Experts of a small language model.
Size: vocabulary 5104, 38.9M parameters.
Experts: 160 experts in each of 12 layers, 4 picks a token.
Training: a variant of Adam for the experts, 4760 steps.
Below are experts of layer 8 (counted from 0) of a mixture-of-experts language model. Rows are named router (the router's row for the expert), down (a neuron's output weights, with its number) and show model dimensions 128-191. Each number is 500 + 40 x the weight over its row's rms, rounded and kept within 0 to 999. Numbers have three digits each.
Before each expert's rows: a language model's description of what the expert responds to. This comes from a sample of Wikipedia text that the model never trained on.

# expert 57
What it handles: Line breaks right after article title lines or short descriptions, such as = Keith Geddes =, plus as in also known as.
router:468525479464500512515565403492475495542476536523484524509466503580484516530451495525434486491534537551459478541447558478439473484498553584491519542492453574484475491503490518508511523465476527
down0:450539520423466481475484497483530486475505464495506472587506406555466478582516487447495471517469557516454532512495483492479496500543529505569451424509500545433519475460514443483512579491513409
down1:458455463528472462460457506509434510459508535499501523508474522460440491502535581530471509460511577516535574471495482514463495534539452480567474498503530530488495484451432504551425475467554463
down2:454470506458489422420504584462494563535539507489495548522435487456571485472525596455486463424579446542551476557494515488510476479425533508558506489482529517511433535458451541514479465456445496
down3:464569477507449480586525470486470453529584583474480487563465528539484543512501512521481458454578462567434536505496493465481550535427537540512527512475552515499434539513496515493489485474524590
down4:448397483465454562567469479481512481460477498524513478475502492531577491575479614468496558504477516538558491496487500476539467550505517516538460453507498436397430499436473427511477459481521461
down5:473502550524513481564564505537472534505554427489480576498520495448508470477551507586467518518487455482473448476478488543490510503503582475474481495524449494536501387486485488558476553563530539
down6:506468511450513499474577485492465496527489467430508554444492473561519532514431507454528467560503510516522490475504411587480466490557465444504419483504591521456515510508487459479481453538507580
down7:569445463469511461554497576524442472486572474522441534449451538496493522468514540492510462399538516462475456484485416469497523459536503478494496509493405451509442492509553445485459481460534495

# expert 35
What it handles: Word-final suffix pieces, mostly plural endings like s, ers, es, ies, ians, e.g. Avengers, departments, individuals.
router:459506508496490522516567501471459481495490497497474509451540533569425476467424454460498505431498574520434449468453488445516496475495446470415507529485506493448527441520533441486519492461546525
down0:567467517484491475518575516527533502508400513443544542437479491530440504543396513517588492584476482494449495487513415500560481550505464553482472454475551466438507537451577461527506501475491460
down1:513570540447514415457467439493429526475520435553551479484519510422521509475487432432548495449474510477455495456497528460465517509557471547517520409476480548487562453476430490491471534506409531
down2:486563514447502519536521494521516496489459456487528519576492469530483482476528570578423500505511497451510520461473498447470523467483527490449489503536520515484500527466469496497484493606542438
down3:491448464416473518534566514523561491478572547475553530557424571525566538468561440453501560500443460516463530486493437491553462513581500531503517563504554499526540457528585506498472457472515478
down4:501514523546532504489444441499467529499514515499459512529487502436477486531482539534486577516469553531500493534459525535525523551545509468511387541515528542534552461631412457491541558558482499
down5:452474480456606488515503516508531506555524413428469518512488503506552480562559526505428443445481406479571483534493519473463473504511488538557457489470503542492478513519498564538528461473476504
down6:494552543530444443570422457503493486539506473543397484519534500497477509513526512573467487535467467539493431513516518534531491532455461534560503517521532525436519466537524465538473534495437579
down7:465510451527437441560493469494444507498505481524430512453482455525484486514528562468526500524477468491509474451489503450451503514440454513533529437464552524476471549531455466493422560506517502

# expert 28
What it handles: Determiners opening a noun phrase, mostly after a preposition or at sentence start, such as the, a, his, its, their.
router:512534475477475470558589477530436534551499523553505494458467501533470406439461442541526483537545474544432463393442489491525457459563496530479448571435523504512523447481557451439447456495537550
down0:522438498512476485569523482447538488523494532507507497538474554470491499495467457469488430513515458480483488504423454549458505492506510565525365495470388514510472566549456464493550446495523599
down1:479462413498495516475547499518536532485496472415530503457499443549486524594509514557501529495549461468411527471540495504532513485518495435476502451493615389567481491490460494508452493461489423
down2:479491499540486529413496499505460539524543471451450468526489506476510511493498494491494498523475476487484547511524571529527474455503575494477481504475330502399520429511489594466504522531483492
down3:486500556449520437487519545481500509480482475497522478473446534530488490532539522469518471538493486422555555541540418482539543467513479487494548511508512456493495466466498576479439526496465532
down4:528456497542457534515459443496583481546544522432497521509494546532489525502547445566481486516483478529418562466487574516489530501519545511489571565510427482462533457545517486536536523544499430
down5:451484531449443452600539478525527477518542519500495553515458504545484499483540477535471465466446457547467540530494445485523487470482450599506522466514572554603458491432502501508527502533460510
down6:524435519541539493592438500503477527409522521526485461478532446548515506500492508498501517434475461419517499496491478541407508508556497503558529542452516467589461457488541494454555438532414486
down7:537530473514471508565544493548516475530482440492392472552484487514501505474451541546542514521509514480501467550448508538503540486502556478509474487537452568507519518562482580451458484489446471

# expert 32
What it handles: Semicolons and periods closing clauses, and general nouns after "the" such as number, country, campaign, town.
router:519557462493469482519507456458451549500544502507475526481458571548514477499408485530464509503537493534455448437454605473462550508551529506451478550513473510498502515496605436466465495500531498
down0:524534503544473484512493494526458500527506615403454545536529516542480483451440445471456485540550447427495573508543496590482539512595474545474483511472592475588507522479488548465437518500476494
down1:557488506521598498491459467449545479495497465522527556494531450504471453530565525528476574528503497466487505577458507524501543514447509408514467511469544525441500441477509496538491549468417455
down2:529473531436541453398536468541504538492504482494560538432495495522512453485480521538463473529552497567431494496448517493473519399509525451552443524580505537534467457471521487519494514488461476
down3:504434519533489527523494532475539485510496457521453418478535492365498451525474443533433505445483498441494519505475511533406472469514532458518482515450492528511543545498486493479444512473584539
down4:466482434559469473457550463497492471474523500572492496566478437446574512573467521462481526500475511496433481426528567518528502534502495582413530462455469451521486495518466476493459472446567491
down5:581456477525421558462523428446452482476476508550490427520495451514528505484470477436516543573484514502523501525490422589497456528550499445485487513486515421461550525580444484498513546519435552
down6:487485482549478525470546446559551506509482484412495481437574512528501441478545541455530554425503473500528496549514504513499566484570482434480441427514482508567477531480521556491466508553509536
down7:524500589505555505437553505586506508515483501488521494457510391508503499508509525473560483522474557528452536428438604457507480512501496443459417410546536502445434509474492495557524499477446444

# expert 0
What it handles: Prepositions after a verb or past participle in narrative, mostly infinitive or directional to, plus after, before, against, for.
router:514556499433426454520564430541426519511526554550566494480512476577486429514474487563545470465523594563468444423411485472512499523560551553415472586483457501488559433489522439485518481545475515
down0:505599456559479498495458510494504479460499482528421496495552519423494532476533524478527533461538505466513486508490434475474534529573526457455451464501535491469484588543540499489455536515541433
down1:435545484460566492519532418488491474635468490536479482589494479487530555536524479522543554487562556531474501476508511563509528529493504476509503545497469544464509526478520462497497531466507451
down2:479542512533480484470541504464460498508540408511496479478536498548472504509458562449489490501538572532425470422472496541460422475486544452503488469529455480451415517450483513458481475555511505
down3:502518505603438523492508517484512545415482493490543413606495427466468534515489516520533513403474476487481454519498444461544483477609397457457485519540539466449526494510445575510517491518537523
down4:605458487490533500520495510497533413480523534474566496418541505570487495436510523459528518508513527515442515539454472410458458505422481510547474567475438522536512536525499499454485490534487508
down5:477452488528401492531615546470440483542611486559515529483532459533460479395481527460502474476486500565507471473485476531562444546526503563495507542508475482477495475576543500450517489500497454
down6:509472516502504456558525554517539514523543574497458428474520539517481463442449484492522447497459416434513461567488492514487485484498509492468493481486504463520476402462530491436554486538455509
down7:558644503496540535502485468499525507572526497491543569574476523561529470511480485501514510453526541494531563491500574497519482543464533516475518511488488586544537413504517474477502531439560415

# expert 56
What it handles: Pieces of noble and military titles and of personal names, like Brigad-ier, Marqu-ess, Cap-tain, Duke, Sir, Mu-eller.
router:496563428444462475478584486443415468494436570556496501516431504590483496539484507539528491447550583591427403489419542457484527520498526537453460528458471504476549476509506489484480458509500524
down0:503477503477457518547487465557540555485506541489495547397502542532485434509408530421473511562582533526534488452442453455526520481546482471506496396503551493502473574468522546514517510506517512
down1:579624497539486532487503501490568544464564491487522506487472516532450520479488459509496443490563503465456489501468487593601489480484517493465512451525498417486527576462521519490489470484514493
down2:584462518440519491538618514509485540496503435484482445463516496533573520530526531489474445424502499544511577552420483445495493534479536444458462503461459538484511502553513491496451542494452467
down3:482444576478457519396430445540516565467519513471461489477455496482528482466521465521494535427477470514548551472533501521518559555521446470422547491480456418454534494510456564488565525505580576
down4:493485498499491556504482509517476474497426526433485529499560510499472469479457471427497475576570545496465536566540523526486501546488518478492454454478552507411436446588524557477481522567512505
down5:363446557467483580414501515564552517454508520509461421503421434477434529464555489511530444418419495470563504481473553497497544522513523486458559468459497498498535544528495517431465478452501568
down6:613477529516534514485505467450524510541521465487523536519521461552494534500486442532500512485574472499486496476451514510463489512503550472521519453517518427424490529504510530486400517454389452
down7:519580503521517462508568444461522462492537507489510567495498493483465511523501523445502503487584522456483429522501507532563511493507469476563438504492497502521430527595573467457558470460476452

# expert 27
What it handles: Pieces of Slavic, Turkish and Eastern European names and places like Mos-cow, Vist-ula, -istan, Austria, Russian, plus studied under.
router:514594455495474452528563516442472489499496573504515532531551543529423480485449492522518520484557534566515477480523529432472484479537509521442493517494505504487516479454475470437504499456544533
down0:524568427468505427447549465440490477524439433513496525491581449464470578491542551470507468547511546430450476540556549557490509551568549501535525472489436545534503444473432489454526507488547470
down1:509503509481535498466516495514514482473498409505446492450486571505476528542486485547467416496510461461494448456574553486473473556536498477505421496429425472509512481518426519484446506540462565
down2:513510538492476454563504566512557458451500420538539453506465460475538515426493492441475405546530500567549502459486500593479586462505529469514480503525466485580448512440473522478470486472508545
down3:550497508521497435540475444501455493489440485464558519554469480488473488486537511497488514444477496493524521500468566479568478545443463555542467499476429473470470587462484477444507495441467451
down4:489458447505461479564575585476531492478520574496414502510524536553471505431515439502527564506459482533548460507525541473483477477474631529552545566533423474448522496508481473509523480481482517
down5:508455421512487448487580541411438433473579521550486453535480519480502493481508484500480541498480556574540454507535495505453495420521559556472528548517493490445482434431481465478520548509550564
down6:532494502521515497506426530512533504465477587483492510435479497512517505548509493562527542555427539517500476523581490531524479503470452541473508519558432539466504492581456515486580512539532480
down7:488425592499516521526504527479482433499501419537514443482465527479489451527494523565431412537479535523551499533570536546476514453478510473468468518561438522549474548566483531455561538567531543

# expert 21
What it handles: Symbols and units in math, measurements and specs: dollar signs, equals, plus, carets, lb, m, colons in specification lists.
router:490534474438480478548526422488515491519542502487508518461503534556412492523441418525581456507507500557469513443443549474478532449530517506446517529473460527460552522519489443495447387523495520
down0:477537462502576458592477465473460481455470538462543502452530386488575512554501420443535499489516557511490501426582480515466515498407536565565536523503489550522511452412472515499494460492510485
down1:519516490483464579473556497513446522548448534495504531456513481460480487447507466461461524548504497497526532527565496518501494530546498510472501521488484594553479433508486544583543509466506508
down2:510584494515514509554468501418484523534530574542571539529496486530504547521484481552459493449524474389503514532538540553518420543512460551535517462462437564490575506560463510518440467527478480
down3:510494488525470503512432505499474566563508501498514487501561450455467555456478530537462494504537444500457454485524534469590430470485463541489462420526471558530526573475537504544554501514454479
down4:460486553434458512523494578426443489485521552473419475487562457477463528515451540445449533481539532462489494530500512484423538506464501434495470510424423498447428589508488537516401502521525537
down5:427543396470411522542433501481480442571535587514464578541525498488463521508479527463487520541475483435539508534570516501484549469533533509571460492517497469490529487465437455472519517472602449
down6:520476494510490511499499555476496549508516479521510548532503504566448410490528543526495501513561501480511476501426531452551542457530529457463445538492509483589482591526567512469523583511515483
down7:536476525493477530496526501603526478475504501414502554433459521496570498492462501546474457431387542533547470480551501572531540486545477569555463507480587502432467503386474528481502479454519494

# expert 34
What it handles: Single capital letters starting a split proper name, often in table cells of casts, rosters or results, e.g. S-eth, G-ibbs, K-lasnić.
router:519543465445573484507596470488461490557474581489533456498481479529489513451485473515473543515533550633468448510453509502518564468545493482462513541501483497527539446495512449444476471479489500
down0:499415527525577502443586484462486476539503452519521500504579467478526520525501480480513536556529485499428465502498492558464489462502449434474553488440537515544491456596456551490432539550497495
down1:522515435540486464521492457513537548443511546467560476492468441464475495545482424475517527475532526500494537531492545417591457555485584441493478524497524624451482448577504528519531479481520496
down2:488496492465530508492558528471485534451528456433488495559552530448458437514505453490522561433476514464518505554515481437518584531555463528549497435575426550547461454512484464535462500483479478
down3:496464435523540530536493496500466545536496431483510430511575514495511536587456495577476509535568480569492431528466543477539587451517515529514468428532532586528481532444535472494517526545527521
down4:576525536486501449507447462550480537557483581520496499537495485464456515508485552510464430493532451501509530446438453500471484516478503517472495554466490523508522448497456577472509476547429530
down5:545561527530466504476550494565489510523517539458495498492432522460516491497496460502498506614480474462517496493551510475457454508490479435493529492472450446546455562608471496478527512501437437
down6:501504540490465542548557465439440470535453485503466438540582511536475512456447518411537516542545475517458534561498485475560531534537489565460504499507487542514535460433428422524488503465549517
down7:465514499521452496440487483476548490481479512455552499504432518515503537499509492420530496571501505489558471467561474513571448609498419494542435538460450483442521552568433602482573462477553555

# expert 8
What it handles: Verbs and verb endings in running prose, often after "to" or "by", such as recogn-izing, received, announced, using, fin-ance.
router:530587465475458480494520426496521523496521553555485509477433505546444455482411532595531461500546563534421420484442504473506540488528486506433506461537542473452523453465540497443495506527497580
down0:516503486537494450531498496568518500520513509512501469486520549483543491491570499533520525498468510457505538509532595506478549467427603513476506494492485434514519426456530501496452516488457512
down1:509560560451523537524544519511483417520507496521528484519550494509498508464518510436484511540524566530487498450560425522500473530461544525518525527451484505490480492506434470493526525523550427
down2:505447548491450517493551456517446522472498500523453480439543495481476549510523522480498528503500576515506504488504354522489515474467486510465502462566500531521500497537512501478568425551535518
down3:443574469552542457479453558508503489540415458497498482436481475506480523533503468486483518523493480531439486487482568464461499461486488439490521540518540436532562452513478537532531572513475444
down4:519504464513504527523516507530493535575476515603479460482513388477506552548523497490494461516453494497471472470477496451566487585467495471532505457507475480498515509495427470452466487512482545
down5:515418517489479538516492553534509568454511502452471479512492472502515562608494547492525494524478499530510467549485431529564437520571422432490484489562545446512530477603487527520484463485449568
down6:482458480591514515498484491537470491474577463474472550463480538559493535572448535521547491484489503479478493575491412491505484421519542512531503494442487472467440488492646535500543447548519514
down7:507523516486518521500485494467455540494485504550447512455423540481452513496508489474501593544498402461529482531493599492460549507465494540563551497425474484498495497414519475541587562579484509

# expert 29
What it handles: En dashes and hyphens between dates, scores or list items, plus some word-initial pieces like Ch, D, W, e.g. 1920 – 1994.
router:498513487398523441519560436510445534529503549585538489491492510532443494479456464551535479440522513574499529493467577471526543455482534532493472552449470537510566473448532483468453557485511522
down0:496552550515481476530526520442485459471469489546490550489524431442405491442513508524545434485503535534583537532473481473578493435512575549551507464503541548536439557522521522426525499460504458
down1:518522504427449572433522550496525483542456522581501475497502484546487468479525468530478511507499486517498522407508496484493436507495498539430543502527485536541525518521484430506522472441481481
down2:499472478522539456561505427482514491435570487484460471514502508505467488532420445473530502496514503537510546528568536529505543552492499510522594473562503475570535461537495534554529462523488518
down3:439431509508496486543465515487479480552526492522489460491495512498477530498493450492515530443501435480491544519487547613481474469472513508483504464518459459470465503491504464567580533593511404
down4:522507499435472503447473539518489461579527570573521539546544402529428546482491570484468483479508560508522476444504536460561526539425446502421469514509488503564526532504511437497493524507592500
down5:505545544553474488542462496507575466503494531499494487535585473520506502535459454449499580463498476464535501525522583460491544525484452471439513559495467457430485479498473529540498562461484530
down6:480474502552410473511540522433538467553470588447548485487447495504477500472513485546490493490578511487525495551480474463405497541548542524506499475472500434549482544508458543493485483563482432
down7:435534482497452517462454479531463553470469481573539471511502498477470489512535543516482526513498564436576432463473537425525492449572452437427533549410504536454529497454495488573449476486486553

# expert 18
What it handles: Nouns and word endings for creative works and media, such as television, music, program, episodes, compil-ation, com-edy, ess-ay.
router:544531450505450532538515485495501567550522511444481508455424535556408442446395457532505476518574526562403481495459527531501477476545523444421508562502486571463488464509500462496450539496485505
down0:562470509540568529392439512496507477448509507496549459519485503528537536488493489420493533518499453511557507513517520558496512489500469518548531516497449515449468533569513531510521479568562468
down1:483564478496531524498543505489521510502395510507513513497534448514489454487448493496486484553500507428482557522512531549509501512502556573506505503472431503498476484550519526547533423481536379
down2:531473546547470542508525483473473460501457479492476478500510541511510433450513534515530532473452480420491503578488499509508544435507511468466496540516471532537566490491493547488573479529519472
down3:530528457496502505553532535460484469549506467517510447430502452465495505532439473510479461513533499514532507499499544508476417574479444480537501455515458485505492515532525464462454516468531536
down4:520550525581505521488539549505542439550524445409462507461488495571452514458467509491439491498461506434488575496473563505473452457440526502443543505538495509466536535530518465508557518423466479
down5:524521541491492470554457542489517493589550470511416547481510549563511412530535486512425500487483489580479447505438552520476561428517510555498459524532522473510475462488534509558457499467493550
down6:510457511552482531474551512463509454490456527436486501451551509443451515469462509535570493486473458504518568503539464495537503464484516526574498520474423544481448438449509556566524537485466538
down7:530447506495599486479446506517477451469471495420519498480553493508509520547540516528476515504434459477504543533501413496546442581391503542519469432451529480510508489507521527504543502471504530

# expert 19
What it handles: Short word-internal fragments, often vowels or al, e, ed, ble, inside common words like overseas, malevolence, sociable, room.
router:466507387493450478497486476528445541504552551536554517400496514549463536472406451591537463445567533563417440444402526452444479496554599547451510494482477525467503521495507438475509514508521545
down0:482516496469487439522573512495519496478545547543480501561530464488499472423508488577477532477581500457474599420494497513539494439462477496493556462431483593482464470481461512491484544460490550
down1:504533487500509475580524454551550517535466509460409467551557450415474425438484459549550549545473529470524482447461538472480618596470544493507524536493449521486512548469465467513521557507557472
down2:536486500476443446428503533538440451479539429466505525513481467554495492538543505479523419460605501504571486522539478519509546547551415564496526463503585525464472466468510435509476490468493534
down3:480556487530534520504549471517514536429469436561460440510563539555536500511451529504537555514492450485445402537503477520556504478534469432492555570507520565420441510552458530518511458467529535
down4:556538549511454502557501573531483480474469501492502528458505450493544549508507490473570500488485500415471434500458499476538548471485469559428436431510556494446522497505479533517447482526518453
down5:483540532487533486522488425505476555419518500487529456519407529543507468525607561510508537575479539471536498523508493496517552478517523442548462504510541556493489457437390491503470495530555510
down6:440501392443491443449549512452452518512498504468569480553505478499521506544540483501487513567473491501549508502501466513471569427498410554499516512536512461534480495564492481520514527536510478
down7:486499499490491472437539512454541542525537459480469522457565515496448498441530455476486485490494476454564522548508559462412487489527465479562519523441495479504537530535438455470502439456528574

# expert 36
What it handles: Second syllables inside capitalized proper names and terms after an initial letter, such as Q-ue-ensland, D-ue Process, Demp-se-y, Sup-reme.
router:539525492538486480520545479472460523577505606490522505492483603540478506452463480539512494452526523571504493445460575461493494466480554557484441506472498533482545455459490438494440469509542479
down0:503539514516511462493488467459549519563513478533546449465507526513492480478520513487463562481455470575427527448448538518527545491498476538450560496486410511425491493488486522537518434562514471
down1:436467468507526546561528524497539535455541538420420530438473457510537545564527512566470516559553521588464483473540409460487506518500529566544587534469559526503544443499533447462517519480527465
down2:459512452506514503430501533538492491511521540519586463547542473538540531475550479451510571507514506487560530470521581510545544514460501528490502512511496468456460441464526537559453539391490466
down3:535512464452477562514505507516525492459550496530499549529508533526398489498503467439513538511472490459429564504444560509550531493514494465561589491533468535494448556462527579568571492457548471
down4:471458505502513485549567485489452581524497489509555520468501495472426476496488541468487485472465495495488522458547542496496600517506439465472502544514568452555449507496463552505511555475486512
down5:461559476569536435442521552555490499494480489479512482520474484479433546518465490502503546476518520569476538468537513458541523552406481535559516527515561569495469494395464539469464447453563399
down6:468458499551495453456532538455568481474507455505454505458575518502456510450472565534495536479436524518482491476559530525497521582481493532501446563451498433513581467544508561575425489492558468
down7:515500545530452487516471479459519465506520484516495405475432502528472504519462437499567465546530463455469490405500472517563468560488560530518509543494506505557515514535489465476545552500556461

# expert 2
What it handles: Word-final pieces completing nouns and participles, like regist-ration, fres-co, Critic-ism, plus "ww" in website URLs and table divider rows.
router:479510483482474501519508502488461539526486526530482481451496502523414497578433456537519442419577524542496483460433514493487520528518524510455514482522462500463510500541500474457527518571486578
down0:496461483518514410498541571458462440458563498552521501463468492469541457459507463480451453519567513560508513521481478532477534485518497491513520565554488429460518531463459453507522480452561548
down1:531460499465558547527494505473523447541515565503511538485529530512406479570471567526554472511516555511456467492457487534375461474499533476516509392511523533432411512478510454515613500526529440
down2:463617478497500557497468393469638452458519491457510491452454515483466457460484453535496515493465526479426509444460561499521494500488512383486487513538579493423461485559502516461443554554425528
down3:488500479533429500511495543469484527504530487543468476479497450509560471451454421503484494502534522463526430524498474521472467554495524481478457502572528478421502473534479486553566524502439568
down4:494491506567491471551485465494510520504548484537498572574504518453474509498524490445529431495554542483497587554449482441488532492506423511480484497478546482418513450496499465540414506469467471
down5:522470429497441457492486481530496488546477557556542502500554486409516479480497489504522466560531530467498511486506539492547502523506509594526475422489455481497429481495448457529489573542523517
down6:497536469521522500448502467511556418428501508400481489524470462496529488468459455415388497567499497530584507529542491531497552542479534496484483458484535439473518416480551541530524544540456467
down7:487484449510425545468475498502495509529436547533550516480486517519610472495561534500454565576500495497471547528499550475531450509483459503487487498579474479521479509477507468474528431513407490

# expert 43
What it handles: Word pieces of Latin species names and the parenthesis before the author in Binomial name lines, like jul-ian-us, (Hervier.
router:498477492523491493477533425490483509529459520495496508476456528528426540539508543495510411480540503541463533471451594499540496499574516528424460513469479474447527501489495444512540493448556489
down0:560464453538522540507493553516530459504510478559522525462539527544532500601527478553511548561428533541572534467553505469564484476467486455495566527510494504500524506562509501455434497532503506
down1:554503443466499518415504402473465516519504469475479472475460506531469407546541564492470476508531541536494516489490544536555497481491494464491542577499478501434518476556442525555495465521483514
down2:557498486577501504426551481521500545535465456501494549504495503525500467491458511494480525529511446496479477484474500503542540484573551458515515527497480499494444455546530505496481432560494450
down3:513524526595483487432460448463510491570434425544487486506521467412434445492441513507488495538531436484470393542474484465506544498524495536490480459518555519507468541465466484480506451545540461
down4:477519500428465450556550504518461479404535540535552495417489559483485517569561428515488567486429525544475487466445506468524495482537492561459460523553405516461532525398545493503467505547508481
down5:478491477486479512500517519428569463549495514530535500470453466500529480523565475516502514550554451592481472488517536524451530426593548481532472536478527517482438504448505496519462497508437498
down6:504519567506507448504447544503516538501473439509508498452475493480540517484407439596478537528482500507488515522513514554526529465443503497447512484551579461544517530519469496564518451540505528
down7:557486488564491440473442467447474481503441417509502548502474472543482483555455482435567483477570549440454465569484580508502508504525493476449481428501488482449481484507562488513476501527503546

# expert 40
What it handles: Line breaks, commas, closing parentheses and periods ending entries in bulleted lists of people, species, releases or works, often before headings.
router:547537483490417498473552442457435483523480504522517569453468520511475522526516441542526496489519480563444499456475587448521488533485496474493507561512497546440539449518484433422480469479522488
down0:474405510480466482426523466528464545495512472522548517466506523502538553481493458577504497521549526481427491553509465560458465454517470480505489485496513547550515480466510542498517461489559444
down1:531441447481456414545533505547439532423445477502488487504487503455565519480494479442544435546507550490568522544516509511513482546496561404574509467477491489465471534549466466525455548553514483
down2:515505529506520569539521474482460488453473496483548542517464415519405500596486469464541423527515498475518569510490620516489523506442523505442559466522532566500473479533500467465518498527515510
down3:527473512537478521570571492536497450537510578502534525524487512588500449484504453578467485494440433473388516492511499438570524472528445544559562515539510533435420471554449512467540462537437472
down4:485516522507571530555507589466578459514480519524468498508503458547550515447428463487515522481527526527517478373521574508515481513399505486441493484460519490529538509449510484491534503545495604
down5:433473483471527519523534496469508578488503476526474475443519544500537527433489486457420505509509519510496469480526449526439448506513442511579460517462525470538528551489471528497543543474511466
down6:459553573539491536541477466516497483514452536527474515514463489468462467549576484496387561600446555518505517419494501497509485509455493414458488481505542563485522442405536449430471526506498503
down7:571523500446491488563577537556495515508536507464519517563532471583449501436494506487486456515556515496454467569526501436505459484513439476453553480473400450494525497501504486450495567524469483

# expert 25
What it handles: Closing pieces of longer words and names, such as -stitution, -ro in Socorro, -ate, -ard, -ption, plus % in population statistics.
router:448575438454482462485536508472451536477470531575563498520482541555508445505402537532473477454519545519459494486487563486451502516527566486434507539501476542478549494508542470482555471503495472
down0:521534486492507507580503543534581443513595519460507450475513493442518509469438442559505544489462503527495495463514485462472422545526474491422478488517578546572408510454535498476527472536528481
down1:466513526576529551504529461494550531459457463492520463464537495504444528546492488515551489551522498512499490537545401469510482508502471475514491401454578476488482473510542471540508497518539463
down2:514496511508477557479568501537479462518454482477459493519556445469452477522471543483549518496525497542433510537474438460457570492529504443531487484452515533476544503510531546477575527471542426
down3:505498433539599512490520513509492479558517537505496502475518529504479476532495507481474490453524536524522486460523442521430503461507512513468414546525454513503472474494494453550470501475461575
down4:522511517464468526509445549381509485494518438538521443455460586521531480460555518476494523439450534507497513474555486488514523511499548502433547493466460506481528558482430431525492531470459461
down5:514511494486502446493487504547539468529540472505520504459549483466532510508490550549449473535487462486515460588464525490514541421504567485393527458507461486544494514533444427522399589443455518
down6:424507547568533501541563527590557520551494495430486465542429518455484520395430503524563490526505480444554567499517436499434546505488469436571464511525509521521527514450524452552527545515455493
down7:584486514480483540525510517514510483482457531441441528526507501480461510481511505572489469547499534468475587472478560469538466588507586521505508553486459508512507523494514491534541508580515471

# expert 9
What it handles: Word-piece continuations of verbs split after an initial letter or prefix, such as d-ating, rel-ied, c-aught, fr, emb, arr.
router:544532497525462484565477414487490527540490592511435463436457527552422457488483457470551492470544507519463431489511499499531483492492487531483454488499463522481519500431474434472502458454526503
down0:526513497526477509539471488475488517481476564526483479527518444505505469554529483500483450480518444440439506485427428413616433486539464508463434477517557492495494517479465504508458524444492470
down1:495488501439465553479542514523527441456549504514466490574508477510530502491517523524501580501525435510494542526602453485567533520531475485471549493526512535567475508457416521568480494482524508
down2:501527469562456475488586463521507431460523468511486460523467423510462535529499437482461515469591571491524537576484474488485549545507536541491536500464502597435546515508484488506467492505479448
down3:533448497444567446483537515484455512506492561431549443508463531523531498441512463495416606504515483525519550467455506500446510455519489463563513534501547470494507511532604491465509508502448517
down4:455495484520497498463558444575490516466510495509501514565479456529448454507469578450504486508455545558513483481470515508478563517545533449493525512538473564445500489473539502445460514560533537
down5:452452428480454567421438458544498478460472449512486499526448464566538406585449479550454491408539466478477504454516482510529500515511542471451491554506548505476468526553537472511548534479486528
down6:614510420580473425464437513463476542539457464445565514483498435444481511456434505547558490418518499494526479466522502490507528550478431508468552477425494538536536522455474470540524475507471487
down7:556488455559485505507510529507611615535476489489498483499503464492479514479534573463481517460546504468557480468487488467474521468474470488496491490461470465531519470518463490505420530487471544

# expert 60
What it handles: Pipe separators between table cells after names or teams, plus dashes, slashes, as and line breaks in lists.
router:545517480488433500534572479476428533592499461506501508448484562564429466482491495529554490422490526571435503436429598502547493466481514502463525494541478483564509454512513434472516464473567463
down0:467526450562511555497537512454568464516545463510476535524456530529486504514423497505511513488494442454537485577496481529506494447498557509466424529470439458530460589561391531542514428557501518
down1:474589591485504540593443501570499435526468479489544455454485551487521562421451426520507539507530478521454479513508480510503434527422513414535512480512550582495511433557458540437531487503485482
down2:516487455466519499464474529492520452520581455469508580534558507459551472484492578422546523431500532516558493459493517527485420482497499522569515542475494484532473535526437487468475504483482501
down3:581460531470552493584466511458501483547485556527503512491574448497529460463485430515534469501573492535573414476562540486484501519476522571491395471531447478473510418519453489474536451501501532
down4:538509430426491532523478523447532413465467461549516433566542523477575430417479518509524526538590460524452537518522503484531523485480494610463421490534523451577556413484512469532462528576408464
down5:525519479533513519510532593456589521499538448555546515527536560520493573445548507406512525497500488451510463579503435461486478426547477513490504555480519375489546562475535498556468503450479617
down6:509437504502516484481546485553494538553527497497517537557457555527547501500431503525482547470496477494443529500510536560511509447444468473483454442541507526429520475479531455519518473499496555
down7:563583530466518499541516570487499496461536538467469489493472482503552504481536479522478471484507483447543575544529494433506542431467471540463487577472492503412503486609472560475471516505449497

# expert 3
What it handles: Colons after infobox field labels like Music by, Author, Starring; table pipes; and first names like James, John, Paul.
router:530568490480486478493515446515454536519477503487542522486488489518424508531484473542460510492509537510492494457400583427500446500572490474469502549483534500504569443500543489471514504516489522
down0:556522539542482475509477500612512435561551524433518539420460471577472463529481464533461473485469409483498522541477488457524455554503470468573516528517505513451467574538459471473467496525471520
down1:530396485507478539516524460497477453521400566487512491508488434495470536495526495510533557549510572521454577549607560480518525490537490520448502518545500472526404477479442460450487490521524527
down2:538496497459491495489499542432444504531426528470568537422462511437454483519591473453506477481526513551508598479551488498507539519556490469442523570470479503432511522398522486433483480507501537
down3:486544499494529489531601528473503470493542497497537440448540452507571436483527468471487520447525491458462465465472531440484468570500402512463480590434563479462457516556500483430526574492556474
down4:566524447520491557483505457567560537488513548509466469498534485515526535494422545563502534465455450495549404487459509478460510458499490479589438437556542564518467462523507532492555585512471472
down5:472571499603520462568568519534453503493476567496551447503599484577452511459516449484450504526525508524505429499552507496481469521455530466470444452492560423419476502497532513473496596431541451
down6:523476501562547488528485513496505520526518488499473544485540492528550490497432486465458411436537536453525476514434459514542503489522468494528492457535493471516483519541442516522485516488489565
down7:480507574436495509460566464441508490489532494531518492481507456450518498502525422485573452503553498525518421539583495475448466439501569560515500522481507526581531498525452462472434457487509508